From a checkpoint of a small mixture-of-experts model trained on Wikipedia.
Size: 9 layers, width 192, vocabulary 8192, 37.5M parameters.
Experts: 80 experts in each of 8 layers, a sigmoid router.
Below are experts of layer 5 (counted from 0) of a mixture-of-experts language model. Rows are named router (the router's row for the expert) and show model dimensions 0-95. Each number is 50 + 12 x the weight over its row's rms, rounded and kept within 0 to 99.
After each expert's rows: "comes before" lists some tokens at least twice as common just after its tokens as in all text. This comes from a sample of Wikipedia text that the model never trained on. Tokens count by the router's weight.

# expert 72
router:57 46 40 46 45 30 60 47 54 67 67 38 14 60 41 31 62 46 53 50 67 38 10 41 46 29 63 60 48 44 61 50 70 56 42 55 53 60 75 38 57 54 53 44 55 72 43 57 61 33 44 27 48 43 31 57 48 45 48 59 78 47 61 73 52 44 51 39 49 64 50 64 49 75 56 48 43 40 47 38 58 42 48 40 68 45 59 42 39 55 42 76 39 47 50 66
comes before: ":", "\n", "-", " |", " information", " classification"

# expert 55
router:31 42 47 39 47 48 57 56 57 55 47 64 21 29 46 40 55 51 58 71 69 58 41 45 60 30 43 53 57 64 55 36 35 51 41 41 56 26 56 57 46 49 55 43 63 47 66 48 67 38 48 44 48 60 56 38 26 32 43 53 42 71 60 55 44 61 53 41 69 49 52 56 36 42 55 72 49 57 54 27 76 35 52 45 62 53 51 39 48 42 50 59 47 55 14 52
comes before: ",", " |", " (", " City", " University", " and"

# expert 43
router:58 72 55 49 40 40 61 43 62 64 63 50 59 43 42 36 62 45 31 49 59 47 19 69 39 24 48 46 46 73 51 46 50 55 53 17 63 56 55 56 66 61 40 21 66 49 45 48 54 42 53 36 48 53 39 69 50 46 35 65 58 39 44 64 50 40 25 42 42 48 51 59 46 62 66 61 47 56 47 50 53 47 34 37 52 48 52 53 52 66 51 56 44 58 50 65
comes before: ")", "°", " |", ".", "–", "%"

# expert 53
router:33 63 45 46 46 38 52 48 68 69 53 46 36 46 50 54 67 61 59 62 44 55 43 41 42 48 51 50 47 49 80 41 58 45 29 40 61 58 43 59 45 35 60 47 50 55 41 42 46 56 67 29 40 48 54 46 39 28 49 53 74 51 60 64 52 70 56 43 43 56 34 46 36 41 42 45 55 36 47 51 39 53 38 57 36 60 53 58 46 59 57 32 52 40 46 48
comes before: "|", "-", "1", "(", "2", "10"

# expert 19
router:50 38 58 55 25 26 52 38 46 47 58 48 53 69 51 59 59 38 56 48 44 41 53 57 68 57 56 46 55 47 57 41 30 58 21 60 48 49 38 69 60 26 93 44 51 36 61 50 52 57 64 52 45 52 50 57 54 48 41 45 49 67 33 69 30 53 47 45 67 68 32 41 40 58 44 65 43 67 52 45 57 48 31 62 51 64 67 65 43 54 51 38 43 44 47 57
comes before: "ing", "ion", "y", "ed", "s", "ment"

# expert 1
router:28 54 41 45 34 52 62 51 63 38 64 31 45 52 59 41 65 64 38 51 67 63 49 58 77 50 82 38 68 62 81 60 54 60 35 53 47 36 53 54 51 57 40 37 60 58 54 47 64 45 49 48 49 72 43 63 47 20 43 41 55 53 53 56 47 66 30 53 56 48 36 38 48 72 62 54 31 27 60 46 43 32 41 43 36 56 63 58 49 54 47 48 45 51 34 81
comes before: "  ", "\n", "-", " Total", " 1", " 2"

# expert 49
router:29 52 37 57 46 54 47 48 48 73 45 45 56 33 51 63 56 45 40 60 35 68 45 57 55 23 60 81 67 73 54 42 54 46 41 30 52 53 74 39 64 32 53 41 55 53 53 46 55 45 39 53 44 52 49 70 43 36 40 49 58 57 47 58 30 61 60 37 56 57 32 45 48 55 55 65 53 48 41 45 69 39 46 54 38 59 73 46 43 50 51 62 35 43 21 55
comes before: " |", " (", ",", " –", ";", "'"

# expert 0
router:52 60 29 56 48 20 73 67 66 61 51 67 39 57 78 49 49 54 32 59 57 70 60 60 46 47 43 42 54 67 54 37 51 52 40 48 64 42 59 60 52 50 62 50 66 52 53 50 63 63 53 35 54 52 52 47 47 45 30 34 51 55 44 48 52 54 41 57 34 30 34 50 33 51 71 57 39 42 41 38 43 14 26 58 59 71 58 48 43 44 64 67 47 55 49 53
comes before: " and", " which", " but", " who", " the", "000"

# expert 12
router:56 31 57 67 49 41 69 40 53 58 53 67 48 52 40 61 55 42 52 56 35 65 49 57 57 44 53 54 54 61 61 38 34 37 18 54 42 43 32 64 51 29 75 38 62 51 69 55 41 47 63 52 38 22 43 58 51 46 52 59 55 55 37 69 53 54 60 48 63 43 15 47 60 47 52 73 51 62 38 41 53 16 32 64 56 62 56 39 45 56 68 30 42 43 41 53
comes before: "ing", "ed", "ion", "y", "ment", "er"

# expert 48
router:62 65 54 49 46 55 67 46 45 54 40 45 23 55 51 40 59 63 60 89 54 52 37 81 58 41 46 58 63 76 58 41 41 41 56 40 47 42 65 63 67 64 74 25 54 57 67 42 69 65 60 47 47 67 23 48 31 43 10 62 41 63 57 59 41 53 39 38 65 37 51 53 26 59 56 55 31 66 52 47 50 47 27 58 59 52 51 36 49 47 61 54 39 55 47 65
comes before: ",", ")", "–", ".", " |", "\n"

# expert 46
router:54 53 51 45 51 52 77 44 46 72 56 46 28 44 62 43 58 62 71 82 53 63 51 65 52 23 42 56 40 61 69 38 55 46 47 37 56 39 61 46 50 60 53 31 55 58 61 45 70 51 54 47 51 63 35 39 31 14 23 56 39 51 67 61 43 48 55 44 54 37 45 56 39 41 45 44 45 57 50 45 43 39 29 68 54 55 56 52 35 40 51 42 40 58 35 68
comes before: "–", ")", " |", ",", ".", ":"

# expert 75
router:21 47 43 48 48 24 70 49 60 51 50 32 41 50 38 32 62 58 67 51 65 43 32 41 62 47 62 63 49 44 63 52 72 50 29 58 73 53 75 50 48 61 48 42 64 61 44 52 58 56 44 56 36 55 28 72 51 32 36 65 83 58 61 64 44 33 55 14 71 44 49 55 47 86 77 37 43 56 57 44 47 48 38 44 43 51 71 43 48 54 45 71 39 45 46 61
comes before: " |", ":", ";", " classification", " (", " zone"

# expert 56
router:38 63 51 49 53 37 58 63 60 69 62 47 42 40 57 56 60 48 72 56 42 71 41 47 46 28 56 54 43 47 63 54 71 55 29 32 72 43 44 43 47 40 50 37 45 66 52 39 72 65 63 31 41 58 60 43 33 31 46 51 62 51 56 67 56 61 54 28 55 58 30 51 46 42 51 37 51 35 34 38 48 54 49 48 49 51 56 38 37 54 62 45 40 42 43 47
comes before: "|", "ali", "(", "art", "eg", "ock"